Experts of a small language model: 8 layers, 7221 steps.
Below are experts of layer 5 (counted from 0) of a mixture-of-experts language model. Rows are named router (the router's row for the expert), up (a neuron's input weights, with its number) and show model dimensions 0-223. Each number is 50 + 12 x the weight over its row's rms, rounded and kept within 0 to 99.
After each expert's rows: "comes after" lists some tokens at least twice as common just before its tokens as in all text. This comes from a sample of Wikipedia text that the model never trained on. Tokens count by the router's weight.

# expert 41
router:59 49 86 37 74 49 44 50 63 47 57 34 52 43 59 47 29 58 51 53 55 67 53 39 64 49 55 36 52 65 46 48 43 38 69 42 73 46 59 68 53 46 45 41 62 60 55 53 59 47 54 38 66 50 77 65 58 42 27 41 64 63 39 26 42 54 31 70 56 37 55 37 69 54 69 63 74 79 50 44 53 49 43 29 43 34 58 55 39 47 58 35 47 48 70 48 50 59 53 54 25 51 68 60 51 38 36 58 71 54 34 54 54 25 43 49 51 37 62 69 45 63 49 39 45 38 66 45 50 34 39 42 56 43 35 43 39 51 51 45 54 55 61 54 28 63 51 52 64 52 46 39 46 50 53 57 45 19 81 40 54 39 48 46 27 42 41 56 60 30 71 57 59 63 52 74 48 37 39 43 35 34 60 63 53 39 51 61 51 44 47 66 53 45 65 58 41 41 57 68 44 44 43 50 64 60 64 84 43 36 63 32 41 39 49 51 47 52 32 51 63 67 45 39
up0:46 64 72 61 32 63 43 43 48 49 41 53 48 47 40 46 38 51 56 37 43 50 56 46 35 39 49 50 45 27 48 41 49 57 62 51 56 47 39 58 72 49 55 45 54 37 50 46 43 39 43 68 41 68 34 48 29 40 45 31 54 61 51 50 47 39 62 63 22 49 65 65 35 34 47 55 51 34 60 57 35 45 56 46 61 57 69 68 44 61 45 46 44 41 55 44 58 51 36 59 40 75 39 38 56 33 39 39 48 81 55 49 41 50 43 72 42 46 36 67 64 66 80 61 61 40 46 32 58 45 44 59 61 50 67 55 34 43 37 41 47 54 59 63 33 53 54 87 38 39 47 67 48 47 80 49 64 48 69 51 49 56 62 39 59 20 69 78 63 68 65 38 41 38 48 35 63 63 49 58 27 72 52 30 57 35 59 36 38 62 70 33 66 31 60 38 49 60 56 38 43 44 55 40 46 49 59 36 58 34 47 64 34 57 41 49 33 62 44 50 49 41 52 52
up1:53 46 45 55 38 39 45 56 59 54 39 57 39 57 26 63 52 50 62 37 31 52 52 89 68 46 48 58 60 42 49 56 42 56 47 53 58 58 51 38 62 22 62 53 41 64 29 35 31 56 75 76 48 47 40 43 36 67 35 49 69 48 52 44 60 62 47 57 53 45 44 31 31 62 59 45 43 56 40 52 67 63 45 43 45 56 41 47 51 59 39 41 43 43 53 61 62 48 70 62 51 51 63 44 70 29 47 41 50 53 57 61 24 59 60 49 61 43 31 56 18 61 50 51 42 58 66 43 63 40 46 54 53 55 60 47 50 38 48 48 47 71 56 53 43 59 40 67 36 27 50 48 34 39 53 44 28 46 76 60 66 75 49 50 23 37 58 64 53 56 24 52 79 57 47 54 49 64 51 75 42 44 52 44 61 30 60 37 63 41 56 51 71 63 58 46 38 51 38 57 45 59 52 60 48 29 20 56 65 37 25 58 36 58 42 47 57 45 51 47 61 29 63 47
up2:45 26 36 36 80 34 45 61 59 37 60 63 64 23 43 54 54 64 31 49 44 46 43 55 48 52 58 65 40 49 32 62 39 20 52 64 55 57 39 57 67 45 40 38 49 48 45 50 67 55 39 42 49 47 51 61 35 69 50 58 53 78 49 41 54 61 59 59 56 35 45 49 36 56 54 52 48 60 50 43 51 61 33 38 47 46 50 67 67 55 41 51 62 59 68 66 66 40 50 35 24 64 64 48 56 46 49 58 63 29 18 53 54 34 55 49 34 35 42 52 50 65 59 56 50 57 28 42 33 45 55 44 52 72 45 54 60 41 52 77 42 72 50 50 64 22 34 39 64 49 59 37 48 42 45 65 49 28 40 48 41 32 56 82 27 44 45 45 51 49 26 35 68 51 29 54 48 49 54 41 53 64 44 49 56 52 49 55 71 49 54 51 62 50 30 50 49 39 60 64 45 53 70 46 56 40 43 40 45 49 70 39 44 70 39 58 29 62 56 80 60 49 58 70
up3:34 69 37 54 25 51 68 35 57 55 63 44 50 47 51 49 52 60 54 47 42 43 33 58 81 41 36 39 50 60 43 36 62 44 45 40 47 60 59 35 24 27 47 63 60 28 44 45 63 39 39 34 51 58 54 49 63 57 49 29 44 54 40 55 31 66 46 53 66 38 59 54 39 75 64 29 50 57 43 47 25 28 49 42 39 63 37 49 40 52 36 51 46 68 65 70 52 36 44 43 41 34 46 30 45 52 71 58 47 57 46 68 50 64 35 53 47 68 69 42 53 60 26 65 41 52 44 38 57 49 41 39 48 27 50 41 63 65 30 57 39 46 57 34 60 58 67 51 43 52 49 68 49 63 32 34 34 37 53 42 63 56 50 63 32 35 38 71 60 66 51 41 68 40 63 36 33 53 28 50 49 32 51 53 58 48 51 56 48 72 69 50 39 58 60 74 69 72 59 55 51 65 69 54 46 34 57 61 57 56 58 46 74 54 64 54 49 51 48 77 39 55 52 46
comes after: "\n", " | ", ":", ": ", "-", " Order"

# expert 17
router:49 32 79 60 66 58 38 53 36 60 42 44 41 77 56 56 55 60 45 41 60 49 41 59 48 66 39 47 30 54 45 61 68 37 42 34 31 45 62 67 30 67 62 64 52 54 52 44 60 85 52 39 52 47 51 40 61 26 63 33 28 46 40 60 61 62 55 56 50 70 23 61 47 63 48 66 39 58 58 56 42 41 53 35 71 38 41 64 43 52 56 62 47 55 66 46 41 41 62 53 58 45 44 39 53 45 40 54 73 51 30 50 37 63 47 75 39 64 62 34 46 61 64 58 59 57 47 52 62 31 57 50 40 24 51 51 47 42 28 56 51 28 74 27 49 43 36 53 30 48 68 36 51 53 30 48 47 56 59 44 49 52 66 46 45 61 56 36 62 34 38 51 60 40 25 55 52 42 26 41 51 38 62 56 71 76 53 70 39 46 58 59 46 37 45 66 52 48 40 59 65 55 58 43 53 52 54 36 42 27 52 51 51 36 58 38 25 60 44 51 53 38 50 32
up0:63 70 53 70 50 66 27 41 52 46 41 51 52 47 52 60 62 48 43 45 41 44 59 42 20 53 54 53 49 35 51 48 40 73 52 66 43 45 61 62 57 40 34 41 32 36 52 29 47 45 52 55 24 46 42 54 50 48 41 66 71 48 47 65 43 55 73 48 36 40 34 64 46 53 52 35 50 44 57 58 29 54 43 29 44 56 73 54 42 62 48 49 67 45 63 65 49 49 66 66 56 58 49 23 69 48 54 32 45 55 43 65 42 64 45 66 39 52 38 43 48 43 68 48 48 52 53 38 55 61 52 64 35 45 61 48 61 40 61 46 45 55 49 52 32 37 49 75 43 52 48 67 61 55 89 56 66 63 64 38 51 64 63 40 43 11 44 81 55 48 71 62 45 60 50 42 80 44 57 47 48 48 35 26 57 47 41 43 52 54 65 39 56 39 64 45 55 49 49 40 27 56 33 55 49 53 42 37 62 44 33 72 48 53 50 48 24 47 36 83 51 60 55 62
up1:51 47 36 59 31 53 62 48 47 55 39 57 37 76 40 42 62 44 69 45 48 47 45 59 81 48 39 62 45 33 54 39 46 42 54 46 59 32 44 51 74 46 54 34 48 67 49 54 37 79 56 67 29 41 60 66 37 70 37 54 61 58 51 29 47 63 52 45 55 44 59 26 47 37 63 46 59 57 39 50 60 64 53 43 40 62 38 43 49 56 65 32 42 62 40 61 38 53 59 54 37 41 57 59 51 46 54 49 43 45 36 55 34 65 60 52 59 36 46 76 55 79 63 49 47 40 60 23 40 58 52 41 57 85 47 38 66 44 57 47 60 68 44 30 39 70 59 54 63 33 48 49 44 55 48 29 34 45 62 70 68 41 22 55 29 50 59 48 60 54 27 44 64 47 60 48 63 66 63 48 54 44 66 42 65 49 53 40 40 49 41 45 70 37 48 44 52 57 55 57 48 55 49 59 35 25 35 60 53 38 29 52 53 50 49 76 32 52 68 39 60 32 74 41
up2:28 28 36 55 48 32 44 49 67 46 58 49 48 42 48 50 65 59 31 33 44 46 39 49 24 37 44 47 36 52 44 61 30 26 40 56 60 47 36 58 64 48 42 49 63 46 51 46 50 53 41 32 61 52 55 52 66 55 42 60 47 54 57 52 38 65 62 44 58 44 56 56 44 48 45 57 51 61 74 45 35 37 41 30 68 41 42 47 69 67 58 58 79 64 50 47 68 38 39 30 28 44 41 54 57 50 36 55 46 33 42 56 62 30 63 53 63 43 35 56 42 41 58 59 27 65 46 38 12 42 52 70 59 73 38 64 47 59 56 73 54 52 53 45 60 53 56 28 52 53 53 52 55 49 49 50 74 52 36 51 39 43 63 54 30 45 54 43 60 42 24 61 46 56 54 69 47 46 70 66 71 54 50 50 62 62 70 37 68 37 56 34 43 50 20 57 72 29 47 67 55 57 93 55 63 53 51 56 54 44 57 35 60 48 50 65 45 55 50 64 54 54 55 64
up3:65 57 35 51 51 49 56 37 57 46 67 39 63 43 48 60 52 51 51 42 38 59 42 68 75 49 60 63 60 63 32 55 66 65 24 30 39 43 57 44 37 45 57 72 53 40 47 43 46 40 47 44 46 62 67 61 46 60 41 34 22 48 46 47 52 53 47 28 49 40 56 49 45 62 41 32 59 65 45 63 31 39 45 58 57 53 49 61 56 75 51 55 45 70 36 79 39 70 39 32 53 43 58 32 52 44 57 56 62 32 40 55 56 40 40 47 37 53 36 27 49 42 62 71 43 52 49 43 49 78 55 38 60 34 47 54 59 68 52 66 51 62 46 30 60 67 51 34 29 54 50 52 58 72 56 54 39 34 39 47 50 65 50 57 32 36 42 70 49 59 40 24 71 58 64 40 42 38 40 55 53 35 63 52 65 36 55 48 42 57 67 58 41 40 68 50 47 59 59 60 51 69 71 64 45 35 44 75 29 42 52 53 64 49 39 63 49 42 37 61 44 71 41 14
comes after: "\n", " non", "A", "D", "I", "3"

# expert 38
router:45 40 68 40 70 39 45 47 35 64 50 45 50 27 54 56 55 47 34 33 45 50 37 28 79 52 38 67 60 66 59 44 39 49 51 46 50 40 64 66 59 54 30 65 53 52 64 34 33 33 54 65 47 48 59 56 46 18 55 41 39 63 44 43 54 66 64 58 55 39 49 58 54 46 49 31 67 67 40 46 39 40 48 36 44 49 50 57 46 41 59 58 43 45 71 57 66 40 50 71 29 33 51 56 59 45 32 49 49 67 41 51 58 39 61 40 56 43 35 67 32 45 63 55 38 41 57 44 44 38 56 39 54 50 24 57 42 56 56 39 44 51 70 62 78 64 45 60 25 45 52 63 30 48 60 60 42 76 52 30 44 46 47 46 27 41 54 50 65 58 55 49 39 51 27 58 50 46 51 52 45 43 35 70 73 53 42 61 39 72 55 31 55 40 47 54 63 70 57 52 57 47 48 63 58 53 68 61 49 61 33 33 46 41 52 47 66 67 58 97 55 30 46 45
up0:65 39 57 71 45 67 36 55 33 48 60 44 51 45 50 56 46 51 58 56 41 51 48 48 25 47 57 48 49 48 57 74 34 63 55 63 34 40 32 63 72 59 49 38 56 55 48 40 46 33 46 57 23 49 55 54 34 49 61 45 59 53 34 56 42 52 50 65 29 51 52 48 40 71 51 47 37 55 56 52 24 42 50 24 31 60 58 53 49 66 32 52 59 39 72 76 38 42 40 38 51 83 43 38 64 56 52 37 39 43 44 58 49 46 43 63 52 41 46 64 58 65 42 53 53 48 42 38 56 44 53 58 49 51 62 57 53 31 54 21 38 41 57 60 39 53 55 67 31 42 35 72 50 60 76 60 65 51 79 36 37 62 53 40 43 34 65 82 44 72 75 56 30 37 54 36 61 46 39 36 38 62 44 35 40 53 60 42 47 58 57 39 62 35 58 45 41 47 36 28 50 52 48 66 66 52 63 49 73 15 52 61 47 56 43 47 28 55 42 52 36 48 55 56
up1:37 47 58 53 49 31 60 69 62 42 47 49 30 59 45 44 57 49 50 30 45 43 40 78 69 62 48 68 46 51 38 48 59 56 57 48 50 45 60 66 68 45 40 46 38 46 36 57 28 74 64 58 53 41 47 39 41 61 36 44 52 64 51 38 50 68 40 53 48 25 56 19 29 69 58 51 57 50 45 49 51 51 50 56 43 62 46 58 60 58 54 28 51 37 32 58 48 47 46 61 36 51 66 53 47 42 56 36 35 53 49 43 38 47 59 43 62 37 42 42 39 43 67 56 45 54 67 33 81 41 51 52 54 46 51 70 44 31 58 55 54 41 53 58 31 55 53 56 43 20 39 46 39 44 33 44 51 52 79 45 76 66 34 61 38 21 59 58 41 35 51 72 73 38 69 51 51 67 72 46 66 49 56 16 63 44 52 39 41 56 63 54 47 42 41 44 47 41 51 55 40 51 41 70 50 56 39 55 51 55 30 66 41 69 64 71 34 39 52 32 68 44 74 43
up2:47 47 63 55 60 46 52 51 48 50 67 62 48 57 35 58 66 74 39 38 41 36 45 42 37 42 35 52 27 40 57 59 35 29 43 61 61 31 24 57 70 52 34 41 70 47 49 49 65 64 56 41 41 72 35 56 59 58 41 49 51 45 22 44 52 53 54 52 51 36 56 59 33 65 43 45 54 58 42 53 52 61 48 42 47 56 44 54 70 73 71 46 69 51 71 52 64 35 48 46 37 62 47 49 61 66 50 71 41 41 29 50 46 14 46 60 47 40 52 43 49 51 44 53 51 58 38 33 25 58 47 56 58 57 62 68 53 45 49 70 39 58 49 50 53 34 63 26 54 47 46 38 43 38 32 49 84 54 18 32 43 26 54 70 39 42 38 45 58 62 36 54 63 54 57 55 40 45 53 47 62 59 55 42 49 45 58 35 58 34 65 51 62 28 36 53 51 50 48 57 43 62 87 56 35 58 54 35 52 31 69 27 48 63 41 66 48 41 53 68 52 62 42 42
up3:49 65 33 50 56 43 51 41 59 50 57 58 56 44 49 59 32 55 67 43 50 58 32 61 61 43 39 65 49 47 30 57 61 51 40 45 39 28 65 51 47 28 69 74 64 55 58 54 45 35 43 50 31 46 56 54 65 61 63 37 35 54 52 43 62 48 39 64 40 32 78 46 38 70 34 51 48 75 69 76 47 36 68 43 58 59 64 67 50 62 49 77 38 64 42 65 46 48 37 38 41 49 58 37 42 72 57 45 64 45 45 49 37 62 33 39 43 67 42 33 40 51 58 55 36 37 37 36 50 76 50 52 59 40 64 44 61 57 51 47 34 45 43 40 73 35 64 45 54 32 28 76 40 63 52 43 44 29 42 59 70 61 53 40 48 45 45 58 49 65 38 20 40 47 54 48 41 30 31 43 57 56 46 56 46 48 54 44 36 64 53 74 31 54 53 69 74 48 51 46 50 70 54 55 42 23 62 45 56 41 69 45 47 47 69 51 55 39 48 56 37 61 33 37
comes after: "\n", "\n\n", "| ", "2", "1", "3"

# expert 35
router:52 43 24 40 47 52 47 58 72 40 66 38 48 72 67 50 64 53 61 53 50 64 49 61 54 49 68 51 57 35 54 40 57 57 37 66 58 49 52 27 63 64 52 53 43 44 47 85 37 40 48 37 39 36 39 39 48 47 50 67 61 35 46 47 78 48 40 44 67 64 46 48 48 54 36 58 53 58 56 47 59 34 46 38 26 41 51 34 50 44 63 38 37 38 54 52 15 46 43 40 37 41 37 58 59 46 29 60 61 45 58 59 43 42 46 51 31 80 71 48 55 52 62 60 25 49 39 56 84 41 53 47 50 34 30 50 60 72 37 41 38 32 55 58 55 55 59 42 39 66 57 40 60 62 64 74 44 68 51 46 69 43 45 47 49 57 43 34 35 37 53 60 55 46 53 38 58 32 56 55 84 67 43 45 44 60 33 64 39 33 39 43 51 56 38 60 35 46 72 31 46 37 62 42 44 46 65 56 53 51 36 67 53 48 45 46 64 39 53 58 58 75 47 73
up0:55 48 56 65 47 82 50 44 58 50 37 31 55 34 50 53 41 62 75 27 37 40 58 48 27 54 55 53 46 30 53 54 31 67 52 55 42 32 48 48 74 41 40 45 35 47 45 56 50 37 41 59 35 50 31 59 27 52 50 50 43 68 55 48 45 47 67 56 32 40 50 54 42 42 68 56 52 63 59 68 25 67 43 31 45 49 55 66 38 57 36 42 65 49 57 56 49 47 37 52 52 60 40 44 58 40 40 45 42 56 60 59 40 49 43 68 54 53 41 60 70 56 43 60 48 51 50 19 54 40 36 63 60 48 73 53 67 37 64 36 40 49 50 63 43 43 44 66 35 37 47 96 73 54 66 49 54 55 48 50 29 74 55 50 40 25 51 75 72 51 63 57 29 41 55 40 68 46 51 74 40 53 45 34 61 40 36 35 45 56 49 30 51 50 69 66 54 64 36 54 37 54 29 65 64 57 45 43 47 49 39 54 54 39 65 46 43 57 26 56 52 45 49 45
up1:51 50 37 60 65 47 48 47 53 35 55 51 45 54 49 54 67 48 57 45 30 18 40 78 69 55 70 56 34 34 41 58 47 41 52 54 51 51 63 53 74 55 50 59 42 52 41 50 41 64 44 67 44 36 53 56 55 45 29 62 66 50 64 29 50 70 55 65 53 47 52 25 41 48 68 62 36 47 42 59 52 49 57 51 51 59 37 44 46 56 44 47 45 44 45 55 43 60 47 59 38 52 50 61 55 48 64 31 35 46 28 54 24 40 59 44 75 52 37 44 41 60 53 57 49 41 59 40 61 50 41 47 53 68 32 40 66 59 76 48 48 62 66 42 30 67 48 64 33 09 60 37 45 49 53 63 52 64 61 59 77 49 31 45 37 53 62 46 58 45 33 43 74 30 61 64 48 63 58 40 67 39 46 46 50 58 56 47 65 42 68 51 70 31 45 61 46 58 46 52 34 54 44 71 28 56 33 50 71 25 34 54 50 40 47 70 42 39 61 29 72 37 61 46
up2:41 46 41 46 51 33 55 55 43 28 63 50 65 15 31 40 55 63 41 52 45 49 35 51 49 44 49 51 07 71 57 68 44 34 42 62 70 66 51 46 53 33 55 37 51 46 55 51 50 58 65 50 56 58 58 52 51 73 42 52 49 70 60 35 51 51 66 46 58 47 59 58 31 56 44 51 50 60 58 63 59 43 52 51 53 54 29 58 60 46 62 53 71 36 53 69 59 45 39 40 22 49 41 50 43 46 58 63 43 26 20 36 72 54 54 44 52 23 45 55 50 53 44 57 40 53 41 38 39 43 53 63 66 92 58 67 46 52 29 65 44 61 53 50 47 31 29 35 77 34 47 41 36 40 41 50 62 41 54 48 34 31 57 53 47 65 37 39 56 44 34 47 53 60 48 70 37 57 45 62 49 53 54 41 69 75 62 38 45 46 54 48 52 49 24 47 35 41 51 58 37 69 66 69 53 50 45 72 48 43 48 41 45 40 43 75 42 54 55 52 50 67 46 57
up3:52 64 30 67 29 42 43 17 58 60 35 48 33 45 47 45 37 66 64 51 48 38 31 40 62 61 37 60 52 51 53 49 53 47 54 52 68 36 67 38 41 35 40 73 63 52 51 48 50 21 56 56 31 40 63 33 58 38 39 26 34 53 52 64 31 52 29 50 64 41 62 41 37 65 57 37 56 57 58 85 33 33 59 50 51 62 26 54 51 62 56 66 46 63 50 61 45 73 48 31 41 45 50 46 42 75 58 56 68 39 45 63 38 56 53 39 57 52 50 34 57 63 53 66 44 50 50 37 63 52 50 38 50 41 57 30 57 70 45 48 46 36 51 50 68 45 54 69 50 66 47 50 65 68 41 50 38 25 48 54 61 61 45 57 38 25 27 54 30 52 51 27 51 57 53 32 60 42 28 52 40 41 64 43 57 37 63 55 47 60 71 54 29 57 58 62 60 69 53 42 53 61 63 65 56 41 59 57 61 43 57 34 54 49 60 51 57 48 65 72 36 52 45 44
comes after: ".", " | ", ",", "–", " (", "°"

# expert 27
router:46 35 45 32 61 49 63 40 43 63 66 58 58 25 54 52 63 43 55 40 41 63 42 56 47 57 49 51 70 44 62 52 61 35 53 85 36 54 37 75 47 47 34 69 60 60 35 66 54 22 36 48 49 56 76 47 56 65 46 56 46 60 47 45 64 63 48 53 46 66 69 45 62 62 44 70 63 37 62 27 49 48 50 68 37 81 49 49 31 40 52 50 40 57 51 45 68 44 47 69 35 75 23 68 66 48 44 48 59 58 71 59 58 53 51 50 43 60 39 56 35 66 51 53 50 48 39 55 33 44 45 38 49 43 35 20 38 58 59 53 65 55 55 67 52 35 71 54 55 44 57 67 39 43 47 45 42 74 43 58 23 42 48 60 27 40 43 40 55 54 57 34 52 47 75 54 39 41 40 53 26 45 44 30 44 36 41 65 54 51 56 51 50 36 55 54 40 54 48 59 73 57 44 52 60 46 58 54 61 52 60 45 43 42 55 36 45 72 43 38 65 42 43 19
up0:61 57 56 87 52 66 36 39 48 60 45 39 40 36 48 61 44 59 57 45 31 37 51 46 37 48 62 46 37 45 46 55 56 86 60 42 33 54 35 54 58 40 55 52 43 59 50 44 55 41 58 67 29 60 53 69 49 30 52 60 57 60 56 43 50 56 50 45 37 55 44 51 36 43 58 44 39 34 63 64 15 58 48 41 38 54 66 67 47 63 55 44 58 35 67 53 39 59 39 49 67 67 40 45 66 60 53 28 37 57 74 64 50 45 24 61 40 50 52 45 63 73 52 54 51 48 36 37 42 37 54 47 54 54 58 70 48 49 59 27 32 55 46 53 33 54 62 62 25 53 61 56 47 34 75 67 62 37 73 32 55 54 69 31 53 33 56 68 71 62 64 55 24 32 57 63 70 45 47 65 36 58 51 27 53 32 52 58 34 55 63 54 60 56 49 45 37 53 35 33 28 55 29 53 54 60 57 38 63 50 46 45 58 46 41 56 36 48 48 65 59 45 63 47
up1:31 72 38 75 50 51 64 69 54 42 27 33 42 61 41 49 54 28 69 34 44 18 24 78 61 39 42 49 37 50 60 25 42 56 53 39 69 49 44 57 64 26 41 44 32 36 46 29 41 83 45 67 61 32 54 39 45 58 15 54 71 44 68 50 56 58 50 50 51 40 46 19 38 45 67 48 57 43 50 55 62 46 52 33 50 50 40 57 50 66 54 43 31 41 43 47 60 56 52 56 21 45 59 51 60 47 50 44 40 34 53 58 37 47 57 38 51 53 46 44 47 61 69 57 48 53 63 46 63 46 36 46 63 83 27 60 59 56 59 43 47 42 66 49 47 62 53 52 53 33 62 49 46 44 40 57 32 56 69 63 55 64 49 47 32 31 43 65 51 60 39 60 56 44 52 52 65 78 60 66 59 64 46 54 57 53 62 48 42 44 48 51 54 45 46 58 46 39 38 60 24 48 41 62 29 42 36 51 53 37 34 60 48 51 57 57 40 59 58 50 60 43 54 50
up2:37 34 60 42 71 31 48 50 36 44 53 42 41 45 37 42 74 65 49 47 36 49 45 63 59 47 42 56 34 59 66 54 27 56 35 55 44 38 62 42 60 40 32 38 48 50 43 65 72 56 45 47 45 69 61 33 42 81 48 64 42 69 51 33 57 56 63 71 62 49 44 47 49 51 35 53 50 66 46 62 60 40 47 54 54 40 50 45 51 66 55 39 66 47 59 54 70 44 39 27 29 59 56 54 61 57 60 64 55 31 39 53 58 29 48 58 38 15 52 39 48 55 60 73 27 39 54 33 23 35 57 48 52 55 43 71 39 55 34 58 50 56 67 55 44 38 66 45 60 52 48 46 44 33 35 41 60 51 26 50 28 39 74 59 42 59 58 35 52 43 29 41 58 66 58 70 54 53 48 54 68 70 35 48 45 72 38 32 42 45 55 54 48 47 33 49 39 44 52 48 46 67 70 51 40 58 39 54 48 42 66 53 19 53 59 62 44 41 55 75 68 53 35 55
up3:38 72 47 50 38 52 42 42 40 49 51 54 47 50 48 61 40 47 53 62 42 50 34 44 64 51 36 51 53 71 23 35 47 50 41 37 58 36 77 39 36 26 68 47 65 48 61 25 62 48 35 46 46 58 70 43 57 50 40 40 47 58 53 47 33 61 33 44 52 39 71 64 37 58 59 42 58 48 50 62 40 38 54 60 43 74 39 38 31 71 30 54 34 71 52 55 48 59 42 29 43 44 59 28 53 54 63 40 57 53 44 68 48 56 35 43 39 38 56 36 67 59 53 51 38 69 37 37 51 67 34 34 51 41 55 46 48 62 45 55 50 50 63 49 53 39 68 45 47 62 48 71 53 57 36 56 46 34 37 67 48 66 42 71 38 32 27 91 32 57 46 20 34 46 54 55 45 54 33 56 47 25 60 49 60 42 62 76 39 62 60 64 40 49 53 61 68 64 42 45 58 78 64 36 65 52 59 54 53 34 63 46 48 38 63 57 52 48 40 47 49 54 47 37
comes after: "\n\n", "-", "|", "\n", "==", "==="

# expert 13
router:32 71 38 66 51 44 55 56 35 52 22 35 64 61 57 61 26 48 48 78 67 67 47 45 55 65 62 45 46 72 45 65 40 71 49 49 39 30 38 28 54 51 41 56 78 49 56 48 58 43 64 43 67 55 57 63 43 52 50 59 27 70 51 50 31 59 67 58 39 64 52 52 52 62 52 36 72 61 53 52 37 33 45 41 38 54 54 44 58 50 43 36 26 40 63 56 32 52 52 37 58 58 54 48 61 40 41 41 54 64 32 42 58 59 45 44 64 41 48 70 47 49 43 54 21 54 59 49 61 47 47 52 48 40 49 53 38 42 34 38 60 42 35 48 50 37 46 56 38 32 57 43 50 40 61 55 54 70 28 63 51 51 59 21 40 56 71 44 38 63 43 37 60 50 47 53 63 58 58 44 39 29 36 50 48 42 51 53 38 52 52 47 51 20 18 39 48 63 56 60 51 63 47 45 63 39 54 80 38 40 87 39 53 19 51 44 46 42 54 58 55 65 52 64
up1:41 46 29 52 45 53 58 46 51 33 38 44 26 46 38 68 53 43 40 37 49 41 52 85 72 54 35 59 43 18 54 32 57 35 39 63 53 44 53 50 75 39 42 45 43 49 54 36 46 74 70 51 39 42 55 51 48 68 27 51 76 53 44 35 49 46 42 46 67 32 51 43 52 59 47 56 37 48 39 50 75 67 48 45 55 59 48 49 52 61 42 35 54 26 31 47 52 50 58 74 46 50 63 75 56 35 52 55 44 53 48 58 46 70 42 38 65 37 52 72 51 57 61 62 50 38 60 38 72 60 53 26 61 82 47 52 51 49 37 53 51 43 58 37 48 69 68 78 57 32 29 47 30 55 43 32 38 52 69 38 69 61 31 63 36 33 49 63 62 51 47 51 62 62 45 44 60 67 61 63 67 42 53 44 51 53 57 40 45 50 60 46 55 47 30 50 61 43 41 60 35 48 44 47 49 45 36 53 69 39 22 55 53 51 57 69 44 51 61 37 55 48 58 35
up2:63 29 41 42 49 40 56 35 48 35 63 75 53 49 37 48 61 69 41 55 47 48 40 51 64 56 57 53 33 51 46 63 25 38 34 63 62 54 43 61 76 69 43 35 53 39 60 52 60 48 47 46 52 70 51 48 51 57 56 59 55 63 53 57 60 62 65 49 47 46 55 54 31 51 24 49 50 58 53 52 52 41 46 51 52 54 32 63 75 80 44 64 70 72 68 59 50 40 46 37 43 67 55 41 60 56 41 54 42 40 26 38 47 23 54 49 53 23 57 40 33 32 68 71 57 37 38 21 26 55 59 63 75 81 60 62 46 43 51 64 40 60 52 45 51 30 54 28 52 47 56 37 47 55 25 67 66 59 33 43 40 37 36 57 29 40 31 57 33 56 20 45 59 54 47 66 35 45 57 51 54 56 55 40 59 49 53 43 71 38 56 42 44 36 31 51 47 46 40 59 68 49 66 57 42 43 50 67 46 43 51 48 44 60 36 45 55 33 54 56 63 54 52 48
up3:42 73 38 62 23 56 43 32 48 44 52 57 37 38 43 53 44 71 60 61 47 40 37 52 51 44 50 59 44 54 53 52 56 57 48 49 54 41 72 54 36 51 56 65 62 58 51 52 75 37 62 47 41 63 60 56 63 46 38 47 29 61 53 46 25 42 53 55 60 37 80 64 59 78 46 36 57 46 33 56 34 32 40 37 48 55 49 31 51 57 35 77 49 67 57 73 35 46 52 55 38 38 60 54 55 62 56 51 62 55 39 61 49 55 33 48 41 59 53 31 52 49 43 56 43 38 62 43 49 67 51 59 38 35 61 33 47 47 26 40 30 38 49 53 69 44 78 37 31 34 39 46 53 70 38 53 47 38 59 38 44 59 60 47 45 49 58 73 45 54 57 05 61 37 58 54 57 41 23 49 44 53 49 27 61 44 56 57 48 56 61 45 36 43 63 66 67 69 63 56 42 64 60 52 33 18 45 54 67 44 54 36 58 48 46 45 45 36 46 58 41 54 26 50
up4:48 40 28 37 45 44 63 45 52 43 56 46 46 35 26 42 53 40 43 45 45 65 51 27 61 59 41 40 23 41 41 49 70 31 31 47 54 56 37 39 57 62 53 33 64 47 49 56 55 44 47 23 39 52 50 49 57 29 74 62 40 41 62 26 55 33 69 57 50 69 58 35 57 63 63 49 47 38 42 29 24 58 49 44 53 34 60 62 37 42 52 68 48 45 33 53 48 64 44 46 37 60 32 60 53 44 60 39 56 59 47 67 37 64 31 53 33 60 44 34 41 39 22 43 49 52 44 46 42 63 56 53 59 42 66 57 40 65 47 73 30 65 39 57 50 58 26 46 70 50 57 42 56 50 44 59 50 66 65 44 46 63 42 49 34 46 63 71 55 49 51 48 54 55 49 41 64 69 41 40 48 56 56 50 63 43 51 63 28 69 53 55 73 68 29 44 42 58 55 59 74 73 58 39 58 74 48 61 58 47 65 41 50 54 50 37 63 29 54 72 19 56 34 49
comes after: "\n", ";", " and", " \"", " | \"", "  -"